config = dict(
    num_hidden_layers=15,
    hidden_size=128,
    n_experts=64,
    experts_per_token=2,
    d_expert=80,
    d_shared_expert=0,
    hidden_act='geglu',
    moe_layers=[1, 3, 5, 7, 9, 11, 13],
    router_score='sigmoid',
    normalize_top_k=True,
    routed_scale=1.5,
    balance_loss=0.000587,
    balance_bias=True,
    router_logit_norm=2.0,
    n_groups=4,
    groups_per_token=2,
    init_std_router=0.0175,
    lr_router=0.000486,
    num_attention_heads=4,
    num_key_value_heads=4,
    head_dim=32,
    vocab_size=8192,
    norm='rmsnorm',
    norm_place='pre',
    norm_eps=1e-05,
    positions='rope',
    rope_theta=500000.0,
    rope_fraction=1.0,
    qk_norm=False,
    attn_scale=0.177,
    tie_word_embeddings=True,
    parallel_block=False,
    init='uniform',
    init_std_qkv=0.0711,
    init_std_o=0.013,
    init_std_up=0.0711,
    init_std_down=0.00821,
    optimizer='soap_variant',
    learning_rate=0.00547,
    beta1=0.95,
    beta2=0.95,
    weight_decay=0.12,
    lr_head=0.0162,
    warmup_steps=200,
    schedule='wsd',
    decay_fraction=0.35,
    decay_shape='linear',
    final_lr_fraction=0.1,
    batch_tokens=131072,
    max_seq_len=512,
    doc_mask=False,
    train_tokens=413400000,
    max_steps=3154,
    dataset='wikipedia_en',
)
Below are experts of layer 9 (counted from 0) of a mixture-of-experts language model. Rows are named router (the router's row for the expert), gate (a neuron's input weights, with its number), up (a neuron's input weights, with its number) and show model dimensions 0-127. Each number is 500 + 40 x the weight over its row's rms, rounded and kept within 0 to 999. Numbers have three digits each.
After each expert's rows: a language model's description of what the expert responds to. This comes from a sample of Wikipedia text that the model never trained on.

# expert 37
router:476460515498516517541486482574552439523570558536468542512524492481510517539459527454421489484534465551534509530450541581456520480505511479478487436559582549505567462486532504513428510576424566491485468535403478489507518583484500560527464469529526478492477430486461518569560507509470450465494501485536479514435538511489514479533419473478573563479456511495504433506514526409517511517514
gate0:446525489473573503538504550500441523503464487490460529557499487511512546515520537522522417485458446461475513485516494590498469543531464447529517551402534483574465502528524531419486417511490543535603548470463597544552483455561424461456508481538395490494514481477466477500424536464476545513551477532521540491551506537536514492471477510550519521519483545501497496603504495481505507514524
up0:504468589550538491446483521497473512426528450497442541449530546507446572509501477502547484499495474411518502483480492453531527470510449467484475481513454485468420522571477484558476532528519447497493482393441518486428512500469437566500481534632500526508441531558487538461480542529482518487484501512492502546443496555473507476460438471586476483504564480496477483537508517609539504544503
gate1:436530457424501557493543499503443483525437545441529559492476486480464473436522509507517451529497441531552576538534459483402518509514493556507464487449469536477524592482529494547538512515560449498556521477541456482535484523550502502480531437488435571460467493549486562560484507501428544502487493481509527591481531468544568495503489547537455438499471481524545605504550569524487533501503
up1:521522521553537553493496494486564490505451432470520424502504459522550595587565420534478448440445487467484482492487509549466513487563499459490461499499452499484474565519498524510511509532444532533527534531457473463518456504479542465367465538482555528503504497481494524495507444502492528443512530489407505486565544490512540524519533511536460506434436510559413488525410529541511514432450
Description: Pronouns and scattered pieces. Object pronouns and verbs like him, them, worked, here, however, plus odd mid-name fragments such as Hud(son), Red(d)ing, Col.

# expert 54
router:566498474490481477522556525458503493404481503490510421499536483460506526456473505502581559488554468503493573501477562544472457466504538552461512568505503496510437516556519490468446488506524566607597516588450546551511509564481523594536489496543533562504460492472461529507505512367521455495493500565464536494510496460544472485509518459455524526523471550491518492486469476435487473465478
gate0:551498476447516477523515544501537499498534503505495482444521419533492538408461462493591541534469525474526564482540538443555474506541507493499521562504441441567474488476462439499463458549529523523490542526501565539530451485523495505500427444533540569518483513483524482553464476402487471499510517428503537554602432589555530474492488476456479584560474520484495433535480493469504502473459
up0:525474476515470503467519469458535517487569504495505474562539494457483529479435437441499552538491492558484497457516494499457454496519468558482527544451481432561522482499534503425503511576496513444522507549552499541514572464495566569522511453437453479548543518500483479519428524445478491477535499513502486593450429501448439514529520475431432511549467497560473547579568570484404512521515
gate1:545526528435494521536544527439545435445576509475555455491502442424460434467489512529519442479494517515431505478512562440479486564481500474479536477444432496549522458515474503487489516493548550435427524487580497493510488563573532485458494517530542489486458534520476506547470490461529465510586462527505537579549461454522508489529471531526538483484416458561527400502523566554463467494496
up1:498503514501510448511455496517498432506508490508489533515529463477403447414477573484477487526494485632508461528522409530490520524434516526506495462527487520502512574494458525515453450441515495477499468495500529452471567567487517535471531435482474492524589490526501492512479523516473522649470556458532487581521502498586559491514530468455540411544442508514501494490531435513509517489511
Description: Latinate word stems. Opening stems of abstract Latinate words followed by -ation or -ed endings, such as legisl(ation), reg, rel, expl, commun, equ(ity).

# expert 29
router:444449507482575518424498516465519498459483489491470541524497527490485451525510502479436593501442519498472493477474521535471483492545498521447480472526547457425440539505526385472460454534513476467575487480510532545521573471500484550536546441456457528488427442580517504567434500550560523456483530495464522502461487435524496481391521535475501517537484568481498518479606444498489526503502
gate1:574425475490559522548501556415480503583506456462463498519473506514508492512558522516435470510501467528552492580535498488477502514554526542513450525488414466459485478474477450476483472468561524525539459461540548484485533456531527501498504464614425521452539447492463526544497484478590531440441493449499501473481521465476547471493439491514504463569578616529534533491506475525471506516559
up1:522436491503516467467632497477542482510511464547518405467504528457543427459518500483525496493546510531474502506510537525479579590510475494450494449494544456441479440532495552463478516460573467452541486514568470463496549446538500517479520463498546570497567540499523445502502517497540382483439475529543519454438501480494479512438487532484450542533479479536489529450495494430587475480529
gate2:527442485441575573468509495467489444496442502456518496489555520495502541470468441472526480495495502508472431505520500511500566477495492460550466463518533507464499489508521494465486443509400488460492570487444512553535499517547488516474556426404469628478522603504536475509428473494516604491502513498505511443419479457512504480487573575477465502492490519471459496457535489490548430439485
up2:462475551491490441508430519616525517413488479485482558510436522484413474407445487470446560437474550560503531441460540545540461539467482490477489515548455420602555506528476511469538491466433575501480448466526515534477471473488494507490467508501496455517430461528415472511519512418553509511448516493534479501537457534501526540504469519483495500478507527520579515489463511520505521490435
Description: Sports and time narrative. Function words in sports and biography narration: temporal conjunctions and adverbs like first, when, after, until, plus at home, home-game.

# expert 63
router:481455508511516509540496482572534444526564545533469539509520497477515519543455534450432482485533462553540503530445541572458523486505505483478488439566580552508570458478529512508422511576438575492480469535398492497509509590489502570521468484532524475494474431490467510574550514522458454467477509486541471512446545509484508484529410472479577568491454504495505432512517526418524516532507
gate1:584449541453515544557568452441430504498541474411567489525523528525551549463548492571494508484540488497504539511512504487487469480572513532515410527507445454518501493517515503410553490515523423505503555465498472538494507495495559503515477476520455638535486530469549459469535491552472489512527499564513463436532445533544491498470472447526501524507506482521463611536448509556451488491519
up1:559593588425521495481434489517461447508491518440457479448461527527536475473527532523531418505431506492494504461510473483517482472529521484534489523526492476514503465517476550524429486506439547526367534543509482526434490483586496467554540446480504481493584497424477532524546522504546507534527516573579504505544616504504516511524520493482460534518491487540459503522520493515518530504394
gate2:474528501481521425514547514512491447463507456530431512484497515540496487428539499514536466560441514461479477475492471471548484494508412509574486545466540484462554550495486504447546476459542507514481442456513532493401466548553506509532505399526435542487591495542429526468503373515567524506488501536427537465517484450502465491477457517452547502472436542524444458497460531548455531478518
up2:491449451508528580452510510516515502512537531499500512505533511501474505495533516578481559533517513460471445521488465473514483526488496504507481531449509387512470473431500509512506486465534528493449451451486499528484529463484486453447473592535564505542534541532495556578531588577492458495492466447527465500463554431511546567460526548525526444449498442461585398470437418464456465490539
Description: Common words, headings. Ordinary nouns, verbs and function words in general prose and section headings, such as the, listing, captain, saying, reported, by.

# expert 17
router:565535524497557482509502513441506504538521447514485534406494506533549458478487524483486465586465463496564438631499512491499466507487480579479482441477551473495501518507613472479571499464464473584511470445453424571484497508553451507556595523462521509510539495533570490521524503468537504464527476531498493462547491570503471512418542522427511505447507500547509477530486475474514529462491
gate0:575560526497477523456417489387458489485546478496534523471496517462499534480493498489506456528476489539511376484480524478467417473513515565509546477454468474523472522564498541473496502513539477487510511414491505572504502562583462447622508476504505515442509507484558548512477499432464454471576406504505525521546497512447496573467511521504527518545474492509423471488516497456524474525553
up0:475499473459499552438507506476467498546506487569533478512490479474528534474561458507481517567459486557544530480465458464511494528580540462420532552553474466566472460463490493506511474420489537519481404511463489441538493459477458568548531488592504437498489501533491492494552476493496509433468504551412487501519491534542422480476473573554447595449488507560504511584547446489554483509485
gate1:544504497515533488534511513473470478559539440500536451459495465495490479431501568511416515546459432528515478634497529459450538462503469510461518482543459463497542532560538517459540466466522505530494447428510514473469521524539472460548522527543533613495481568491582490526408510445558475566520471498459516540523485511499481492434476438463517571468483558529545564515469483488519469447484
up1:553484496556541502518456542540490468527446510508540518494501447528469532505494458507507608476452483538493524459484537442444497458514456543535571528438493479533539530566541503515478505493476421446503536600479529547508489541609496512501507600478558526461451519563585454525577444503516502520513487470481499543542430487539473414490543534483516526471448427503528489489448541502521519546509
Description: Mid-word consonant pieces. Word pieces starting or inside words, often st/sc/sp onsets and -ic- pieces, e.g. St(ratford), multipl-ic-ative, Sienkiew-ic-z.

# expert 11
router:548499493497465477548510498520488490447525575493520479467531503457484532512510478492520546478552519510475465525477533453515469509438449506484510533540527509431502573575523496474578502469446563525443481418482517558561461510497449521572433547410548478526524523510439521529541560537514472507481478464508517524471485554471524459559465552607570569454487461532467497521492460514520547540622
gate0:498469512573450536433526537507498517513470504514559488512450437537532493458563533538569501477493518486453440475526557494511393500446482501552564499491508446475535516516549476524604542486473486478554462480544554469466437425473515462545544536491506540471504590529475547503521428443485496511462475470483478510517506501527541480539419510551530563436513471524426557478555509562460502484577
up0:487493540558535430538458470484486510496480452423485417486437450563508511509482485544560416506546533506499510479437501539479513519503466565591507495498456528460482480572477468475489480541530447502503521556496471444498522470577524539436515548515567509485491484504499497549440510545485487494519567553474427526457547500523490536427504462526516384531474558496459505383496477447458508515457
gate1:513455453490484545465556454481466514495468434552535455438501446500525509505504565490550468466390525491458549518488546525504505538454455506525519510524463525461536561438478490428538512494467522485470483418485483503481497475498531437567463492406533534461480471507577451415470538541530529548484515434491496469521488523510467487569480582497544589552550471481601504418489490494497526482512
up1:506563559550533495539550544507481465407495497516451501532470480534468564466466514447552527491479479503503489428531430482526508504518502489462468525531510529545528550503487575500479597545535500583448497451529482513500478456490471445544495494515561406523483474415453470473586495445563531506483472488494527422517493507525447483468487451493534512441467424538588497395478534502525459512511
Description: Abstract noun suffixes. Word-final noun suffixes and abstract nouns such as -ation, -ing, -ics, -ion, e.g. reputation, analytics, production, development.

# expert 30
router:481431644489498502538575550524525562545554468555536537556520442458438510523488532450496502471455501535578519420515471558495385487432473544505475489542480522529455483481469512527476477512498545482549562558513464459536490544509513496503499443476466511471497486418466446537561522492510570537523443540570522477468544452493497517506558459464535508527517502494456515485473463551551491472504
gate1:482601462585482553492438523547484526562521496531510549472510470449474522444520473483484503488453470403489507470561512510551538564496443552538555491428492535492464522470482471474540501508430515541531530532548601496458457557534470523514480472465479446400515484468565543496486543558523471531508476532513504437447462553450413507524472506465550425522508545502548532537532508540518488496505
up1:502515524517488469488408528504485564524457468551427454452485448519561545452412452556437526511510445554511508569573520515518535510471551428477509505485515418504498521530508467476510451487467476546421470515479530499461489530554442493505468467492601512418475515545498515499477459525511507525461550439495557451559523496545505510442494539494470531543509493543392501434550489499450541485453
gate2:481501545375524597482472574536506542508505433523481507510494503438442520495469484499421498491444494446550440495487444512495483471521534495526529496438511472445612556499494500524485480590517529511539605509543541538458521547559546542498490521436467499453477572535561438461463512462508489501484471516481571543529484483476556455502505550512501508487503447561514475517530507547488475465435
up2:498499460493445522502420513486473498455509508501547586462453493510514447446476437543533567400493531529496505576565467508497457507456459519542511432521417483516491527515502465484591428477412519491445498483513500524491459551508465476532524482511548449480493442577595535514550454502447538477541526553433545444554496467479509561501475492505513479534494457456503440525519511465515478586485
Description: Personal names and scripts. Given names and name starts (John, David, Mc, Brad), plus bytes of non-Latin scripts such as Arabic, Cyrillic and Korean in names.

# expert 21
router:517499522530531441511422453527580537502558553461477502522490493453468472538534493538503442481531505560481473503576512530466499471462530471498504474507554566484527475542555529503388516587478589468478492489500515465546515579490528595526475486472562487488478531490417524603496498558498479523439496475541469519435485480509487452466431474467543469505461474490476448429478535452571546489507
gate1:507477526510531512472517472511553527492471479570486571490467437499479622464507426479512497477532514571426454442486558468567438521495405487430481431499529398508498487473439467550577460556478538494472488445459468453498533545528510449502529531495519547498530497513544525511481552499504513510494539498513425538549488421507456518544558487461520429437473455522475547517481489511527481447474
up1:500431464543515439527494442448517525473550527494522427438499536562500499519606469526501427481537446620523422463558552504461520519513455496525492479475482515482513474476477554522556517498483551458469504498524434434490575532518448535474498455518493450507543518490535494487471511469499540529500569555480476522533539562499510507484523509496472430529461518520457511516537496459596500363518
gate2:530536547445557503524500530490430548567508550521514511446543527645473450511578457539508477450436478452500510493506558514473551469483458543531510476455540504527445493552441425552506500478439514515446512516538497540502456505553504473537470442529479548548525518525470489505445505507445488542481457485472479414475441534559536541460519424597538483499502472473469555517485536468496507464548
up2:490467437503510542474519483525536457470531519545515566534541510504505449423504469482465504458443465463613518532486492497455568473462504515466505482500530580475446605483467434471540427491606583457485470559505525494489476486442512521498436540543535497485475535520506492524466434532464513428506553519475501443475456538586538528470530469526527523507472472558441524492536470484447550465558
Description: Digits and list numbers. Single digits ending years, scores and road mileages (1936, 2–3), track-list numbers beginning lines, and coordinate endings °N and °S.

# expert 6
router:529480517379504503486469518547479478444513517523461542462532460459546511590531460453442437406529501526550524551546511508509442453549477512522530479539447484451470509506522532446522452538512527548537530508500531526501528455536495497457401521536516523458512534499541418506473456525452450552529567540537519485542532515504422465503411523460419547476508515484504434449542532520433512528487
gate1:556530557468570508472474484468466573481424374546538476476550455532498448561488489448494426497482506509528516478515499529508530405532370464493545498575538443481546511506501520472537505435568502512485499457494524484461500497506462474453513504503422485481446482491479548482553490459493398500568517475513486447553513517444494483499520475516431588471472528478557486476528521512503504459506
up1:531529513483530489483450520540532484516471412481495461481509517561482539515477499514519519518516509477467473456468532499494531425484417527607527618508472480441541519455452551452483517536565515566521550508488529542454531442574492547436533503462565541445483460529458524521506557508450502474535480520525515558544472516478477412471518497565554499472557554514503424525487507468488537603458
gate2:438528486446488491486441473498481591438455458570498449432476502462509517498542489494514477486511519465493538481520499499523440540482466512489481543498442461492412504370489535481510496422473481431527530487500499527479456472561506485449456443499482526540522497543501509496491535512460472447541470484429463482531524510429405486530423531443445454505516537480446440525439505502477622483448
up2:510429449477468471490555528484546546502502478540464534532436494555441437455453488511516496557526511449415554474462441468514475436522522526453443562555551496543626509499533447497559481480548475475440530447523488420460576521450539497463485582413520497470497428472490485539540459499488473486526450539543528462444528465525492520503501476521484519436490498554528501500501485467562501463507
Description: Word-initial capital pieces. First pieces of split words and names, such as Sur, mid, inter, El, U(nited); also the digit 1 in years and == headings.

# expert 60
router:448470497581461556489496565429539588439472520420562541521539462500437565531461448484471495460490498459553474547493488507441459477483529526567502523513490473448516498500527554502522553487547562485538490520477544510505487442525512490494506532463454514454533560550471459553539505516546529529475466476472553539571506522483546576456452535445506540551497550538453506509490576478554506585421
gate1:495497541459490451476515493450428526421546481455519490450555429511520401431567516477451482476482465560500421542476480502446560530510556505498486534464508479519450451544480559514467489438510501478507505556443432487425414470459498552494522462521494458504552492474532500582464409415459491524478483590505473487487546504486436527494512493477531523524529473472508513523561470551496501434527
up1:527522537485490445456530541522501509391450506503554427509453477445544436464478430493419532538485487515456525530526475552531501512498528468550475555571555512550517463559501516509478521491561515477411564553549478483441544509547524556492504516536550534482484408466421427470482459485579445482475526467487502463556574554483484540547455534537537465484539463518493506511503503546528493453496
gate2:507489548493438586486524480468485445457424491511543468517580495417499583440461503482520478488500545511417550466553472488509502532538489522529576569500505531476442527466503547505496516500544498486550543564518563539442464510505478489480497594478510573469463571500465441478429542506546479480470430463436507481527486525463458504483474533467496552521536489559546436480520601528490468470479
up2:578431503447447418480471495558489501495499473409527509590477536468519504509445539506485455520536540506555434488483542489485533453518441499483522502509505493490479492595433491537493538510523557462416526426469567518484492488537479475495549534512484414534500479472467568422520487589515505493488507453503543504519493522460501506582599454498459484478465462452518501484497463412466529558532
Description: Sentence and section ends. Periods and paragraph breaks ending biography sentences and headings, plus role nouns after names like politician, singer, director, son, coach.

# expert 44
router:420492565521494505477492424463534567492530512476492477501432451510455466472529481522521510433451553491545512506428499516540501575479521527489592440499515538531518579483512459512522553520494501458425464483437458537498505449396509503510572451560521503474492444490453540494492466455437493452516528527410504441519479524466488471469532562490501502409489570480490500499474457510530478532604
gate0:485544466536546503470448482485543603405517543548508514550492517467433447518573518502499481445496525473528487498461482530494552480471466544450589538508493485522540478519529459546507475512568591523539542426510474488478445504488482482530551477492505475517482495529493482520470462377445416551505499454486557524526447539551473495540440593534506491563483478560509533529459487469542440474536
up0:498504478511499481473505544496448460448510545415482473518501531442445449497416494544570542509527479469532491460515478492441462573459465493480497464480556532507511557488492530468482508554545514541527537469505477570491528394524470518541475475470478528453463589522452437479520477545459548502456458460509522462445487464421546441470490479486380438457571545571473471500526468565492509489463
gate1:505549464541479546480461485556464536483493592497572455445453522491494538464489482524505594486423512462480480493481447485518515450527471495525530473552548423456482528470464501509526486513537462504504548471486456451484551431447460520453525375545462482504509536366481532458522539468457505489564455484431551424522499524454437519552551495509461523530486482468517489546479557514541508521502
up1:532479485468448437567475505518524444529436556505473454497564430507568530497495550500475487453485506552426488465510474533534503557519524468515523514492599614544478470524410454492456424506461494518514447528423533557458491480517478513525371467479486542433440501505504495492544509531529513506471503448494496522537555532540504460548600488514535455480462486452460536502542504502471500493529
Description: Generic head nouns. Common nouns after the or a naming a kind of entity, such as series, group, company, game, village, one.

# expert 62
router:467447545528596502437492538541489516486508468548533537453492499567461453504513515544531471388479467464510566567518494513493545515508530559465463492568556559487478466521482503472507481524506482440499504595551522495512554534506460429509452549513534449500466588561439408506469503504528499447508515449523539403506471452561517530463475537553511515487512540519521521499486459593517535522473
gate1:549476552555536433551524539550471483520455490491510521402561415540354525473554511473513487445467528473464527518505514507471536528505494596502558473579533550566474455480443513485456494508522431527558522490520510522484486511496459429476461530527537514465538561525467479430510467473562473431544424474472483480439498518477478495482503488558513457487550531556469496501465460513483499537471
up1:472485518435514482500537462507463514563526528529488465459553451474573517442466531487507505513515464509498440433438517501533444540485528476542496498528478460507503561506513563522555498428495601524453470443441441534527473438505435460506500449447486499482506474506531484618529564543576478484444431546481523567502461484413473474520511568473482457519532540496413473558468504455498530510516
gate2:461471552526494501470437535476522526474499504491528531455462438603479545492511448514485503440476566492542483459488536455507577558530518511472558462486442516459451483534536465456476500480467468527495462508585464435498451565493446493524537505551502504496478592502495546491481468512556546490495509507544553430426423454551549522479496560602491528492572490553507475477494483472445458459413
up2:512442516468505535492431518504491487556566574536453494498530495518432467488540486552499445469494534461521490401534488497533453496528511486533522582428504532507490486472464471531513546580523424498413421463465437556518416485485519545498489477514522471544517484553568521578430562470388496475545451488514573461463543510488466485548534474481490486488485511448458489489538519469525508560485
Description: Name-internal fragments. Middle and end pieces of foreign, especially Slavic and Spanish, names, such as -ić, -ović, -ar- in Peñarol, Álvarez.

# expert 39
router:487520543535453507453577488472555469542469501534447439494485522518539478544500488556486515462516504487546491522485465472611457548545489483473513477488587566546571457481557451519477564484452507545516424521504453527568511495412478441474440452515489470540531558508461467494518483494545418483553529556546526467548495519504532534547547449462443458560553471491577547500469519543536468477521
gate1:560562521615497510392522517462510473609486485516467513527491450465542485482514533482474521528469464483477493456482465511540529566534482442547545534461546531476526498557499458461456501456526472477493486493479523558488523514552560442467501464482441517528513485501534483467497580420494496456499439459524485401507563480464575496506535520414438480533491531508537618534494512527488534506473
up1:485473488535490475487467555490494520484516541397522500518440499525489517497501470553442481539455452487424502530517474464551574490472482534504461528493490468472544497444561558476532534454523553507447538475518499476511560548442555478552540504538499452595453556449499533521479621468577540521531519569479476524553521431528478480490450498471484453545452553540441481506496518547450445576459
gate2:469541482518555473490556511488554442561562487513455457571485477543451483535503445472538475462479551485483513509477445473494453531565475460511520488436544527538536538506549508439532461461506577510501551490458427488521483514444526416496509463493431461476589560461471497508422523479542447434548479510474498428602469482483564501536577482459522480498448459560462552487523467533510515541499
up2:521533500485483530489422523495491440509507558491500487476453557528472516516552538488496491473438504416464401442515408540440514441481454561516520519597529396466446469487595512463520564502467558509453505536508496450466451502493501478458529460503488469477451387481519521525482427515481488492439447494466501493455536482545499521543483513493513419522449435480501452550493509542479489498470
Description: Name pieces in tables. Middle pieces of personal and place names in sports rosters and tables, such as el in Hapoel, Jordie, Sizemore, plus year digits.

# expert 35
router:417489535552558500477464455477508538569499531521534510499494475481578469456532483548493490477510475534485474400438432514468454525522471469546476469510491518501587561506433532488485511528522455513554523475497534553500571475568446501601456451513556489473469493487443444578517499523513527494540488557507527531482559499475503487590483451400447425508516505478493454547465467520439546506520
gate1:447448581460506499528445422494487511520505569502456554479503549501515518508501526537578473488453489538463460450564511493470463469535554564565516431554502499503450482506525524430555453466580496475549530459532548467498542488554472554599440461469491575505476455441508540531488429465479507436491515465548481505528497498537523498524515486492526450467523530488478475581420486520397517476511
up1:539518483492528507456499459575438583519550504453551474523486489518487522446585449441419554521470506496485481469493444521513475478506471541492483473607518506520520487505590471468483446435465515565536535537457429439478499371501467459430431515439541467457480490455504469514548501461496438489526479514469537491499508441529480467505443464495490433493504472477542514531465467504435490473439
gate2:569435474512483482523507435548441451480432494561470479514553486447482492441474473515633540489493466540531509501484517509483534525527463522580553521389455546395598451434497478462422504528487434520502483510539472498537519525548468510543454495490531445502495519474494477520453525479502530469538484499499520551463549499514481523448528519497498501525537497532519529483474563480452552389512
up2:507528446549477474526546547528523508476503446496476495511544510525493520495502494429538403455481468538448489459515463484502465537507492554409509464508542453516439448498543487497443446501503580467475453522509602558554515454473513476532488509452597529458512491519439503534412486556514442516484505514594562541574444545516513501495491447475461501455483476565480537547569439505562513513524
Description: Month names in dates. Month names starting dates in schedules, results tables and biographies, e.g. November 26, Born: September 5; also some stray spaces.

# expert 51
router:534520555510504517442528516457528509587497534482524501457505553483503503499481497415407479477434580500497548495507535505479544556455428515455447544442527439552541475513446559485484526421488433464519444497547459481514455459514494441512497492453518451495488466549509480440510528534500478411553515559547477545554489512526451427577422455468505477569508484506471553490478503473507424514476
gate4:497461516476494554502518532463466523565524524454509554509497565439496534490526440546404501519483486480499593537466585519507517500482494529450488536476550418455525474476383486414578482488516501460495487473531487509466539534593411495532447473519428506452475535504519519430474484500504539482562474520521479498502423477545428516513461535504475474547500536496530488468490519464528431487593
up4:505492440501545549483460427513492486561590440422475529477549520531461517410434433489431479536539493497534452570455487563465549538458436477509492459535501478539510516489477510526496527450483536488538482495565486489461555486479477503499472425524514493495532484463535614495488540519486576467537501421513553481533492452476405499518558497537443436487459540510489583501498472518542522468509
gate5:509487538550465556530464545474494492494442534400498495483502444504555532406567424500518487472473458517480480526521468514529536566588479531542449507483473467457486450436531570524579530506493549471504510472469517508538495452517500425557468472516524524548495542513531477474441490446511438489513561497475561509658547544519547462484469490468529492564456485474532494509526458512512448536514
up5:498479499479498457539476561466422513499572482525445493552462449496446446592459556563518455415542498471470496499526412502530496427478515472415594430475514508525529419520544541500506450515470450473509512500527499489467543505492460514493496542541467540472472509579560532576506535457498509528550451487507462498510433527421471495458490560427430521509497468489509462515537444541483504503533
Description: Adjectives and participles. Adjectives and past participles after the, a or was, such as known, used, new, white, limited, remaining, merged.

# expert 36
router:508482517507534493500545470472467415461455526481459503509504555489530477430491548488509477384478514432431526459485496516598525489521488586487590480507417517506442433513439550496429500503493449442423554530491485449570541488434429506467499506461478536474531561514542508508476555454493436506481451510535507514512544552424461507514501476469525436440507481495540495440513531520473502506488
gate1:538537469489466498469547414531398480540411489550476528544532545378512445431510490516471506453449516458428475526471516457577509530478584520486493518510479513503559492522502498566507468549472460468540549581521448427538538520471541484506419505465514489518483539508493444457463512455522518534502542454533542498521478472492580473465521408472494515432503536534503503482511492562542479526506
up1:487537485526501454509474444455561485399533466479513518515544560518477467539519474511405445534505514464559551518541579460526448453587554520508486507532563468528510499501533480459456485481482453493458512507561536474534437505484574491530481467506470484487457454450534535470579370443481446535439524535526463494416506475538460504532518492503557444505546503482511513560536524479569496514462
gate2:409572454439504530488545466500484403506560453483458422488465485456445438476538489527541433527464532576480542496530503505551455524489448548517488471487482501461459485511518457510522500537492434437489549545557386504521505536502501517565460491545442479539526496463504498481441503450502582478527516428457489465537447508459470449547542460483421438499490555470565500511488488494473469467505
up2:465541542518409499544491460531454415510449462524522423578507472509502511464536544467451508511474496523563429462443497491507539462557512549501581457521581490507537515522502553512584457501504534518440603478427517444500463532509510495453480523557433466519508458523496456498416472438509536490426543501472516458472542530530514570496498493496526518515425479504459487462511555542478478492435
Description: Line ends in demographics. Line breaks, table row endings and sentence-final periods, especially in census prose about households, median age, income and poverty.

# expert 19
router:580475461452460510516532466512532495442474529470434491484453542516461453472506437465549485517538485430473437452540446525401526527488544474530488499493440466534520478446472419564562470534510422500534491520509482494551516494476518541519462510509482469469504533495492585531502503517571507523588595394533477493450522560510442536503513419468442554508499490562508491481501465567503512515536
gate1:509424462502520529450431537514469534452533511487483502444479456447529504456483524480498545505486484529429463461555394447462537488484570541544588549524525443520496541501448506527515394499483484488511526494544528485560520514425539512571480469493471600478441473493537539390419579472523504502524516464472546468518478519538484484550556516536541510517486493518434510495495461470538454517516
up1:496514519480553558537477455466504491457510484518531490493582474473483495502450468490500453453527588468563465426585506542478511487512524469542534424441502434557523532518519568486396519495509449446556491473550493547517494570528543528445496588522454452496468531534472542463562539503497480527566512550448470548523515570504568497499561463450547475477464514432496475522481517479521473581479
gate2:542472462502470527471524483503490487507496526494515568480568519493506520414496504464482580486559487487498530484449502436543514600468581497542539506456460574466581502538473477480521512564597530407465561509571497534491496485461498504460516492560449543493431546478499540547400476533586528517534521514445471441505520494459534549584490487501477494507562490567486443520513501490517489488463
up2:453472584508532514496546540598498464501478518558453513477522453473524487473515507401473510527548420489502541510562482502516553508505483411429503498492560539519448502495475426512501471483499551572495465526539445468478513485517450478472452559470541479450469436550423487536534548458474535528497553457507433512604473490539471490507499498518536534482475483517513546485557562497482476407417
Description: Common noun stems. Everyday nouns after the or a, often the stem of a longer word, such as cover(ing), park, Trans(port), film, station, head.

# expert 14
router:541488527422493500473492500527492474518503530561462487582522443510512521502469502459482469530501465591524559417528459468495494518511478454501547488531442495461491582460483535565516416480515465565491436451556501471460511479447473430476474516559553576515520471483515466460535520480486521490521468493561422444462483450512488396481547523468612532516469529468540465469479587455528480517516
gate1:458511506464515512496505470489511542471497511508443471538536452552531578488472519548507548502487460490494506576565474458454482443479479398483572495480488481425531517525493476506562469534518509511521478496462491506503432420551528422409489520475500587577552455531547499462414501462550474488464521428530465476460456460494523491505548522499546519462500451385508502517476529524602462481518
up1:497484392541491515497608531544481506456529491481455525462475548464555519467432508532534512538490499527475560518408544489511522524545420565507496463486493565550514508490495504528567464535536536482480517479508494538498504488461484517473463561469474482456507480473560539462556520509451482504538534573478487463504589515563506497585559479421420430493587484563530513517509514481551460469560
gate2:507530478406495396481466530472518517508524459540472464567450408507455505531427484557447507439525529472503466470461495516460544481480420550465517524503431455474427559445465507500527508452490472515471481482552509550514451516536518466467507495505506544547530469487548516438427529504551490428520418506477425450478519517477509439527498569470552453467486490462490466566476542510515480439424
up2:523506544539507582580526495484539578506487460469536449497466509475566473479507470501569499513524425463460492473530535478488512537589531517506634536503517466534418551493524495594501462397434506446513452523516527455505463492454489459469507566541521485472493537526440527496469489604517441435490468537439494534482486481492533517486504536529506534492467495579533467480485462515468496529551
Description: Table row ends, quantifiers. Line-ending table pipes after header rows, and quantity words after the or of, such as two, all, other, years.

# expert 13
router:579517537503518505535497437479446545455469546503453448467503500555529550509531479506502419447524472524488552504454573549451492471452487434512553488471507500463477573518543550545502504532498550570398546446501448504534488514470544487492425497462486523511558519532520492471476499445531484485455478509567480558451464418421532473492479442439390539492508525546525520551550506481507556510460
gate1:499509509523535499507466487504468480488462524487553527408521569586387468469598469475518410547539512481445559480490508502507570550505543516545520469487436483538492544500545469523531520474488483455440503552493485465451496476428501500435461450551477529598573514512488545484543500463514511506483459537513495485521520461524552488438492484492481559446520510592548515564528496417492438469481
up1:506464434469499468530446487559526591471453522434556465522410384473458534508529502495480588541533521469514476524470483472556489528422530492483518551574572474557550540492462475473503514492513455498494436542525503535487555435488507495516417453525534509464464465474472464463489517558520541518499477550471464499488502498441530525528414520499496437560506493508446521527480408493499415492481
gate2:518515527503513534559521475482498526508505446460553464474584431510483507513499515494545516555541485554536542539534499451446464483528451442546541497518451470493510527533487498491549467442464448501502482490494515537518576497493480549421494471549489573540531560432550501457484479498553458549485515541536437503522548473432482499455444520496551590409583489571548614537493505542444495537480
up2:502515501419531474499531565498512486561476506509509491533522525582503481486562503525495630536506518450460419529427573510512500450459476507504503504520516521559494539511485530452551526471540530516496420496481445462561519506501487542449389528547512461477565509517488508512558517505507550575473459477522591480521436555495509482537476443460474581529535531453528516512490498455578552520563
Description: Spaces and odd bytes. Bare spaces before numbers in table cells, raw non-Latin byte pieces, and rare mid-word syllables in foreign names, such as Fe(ij)enoord, Hilal-e(-J)urat.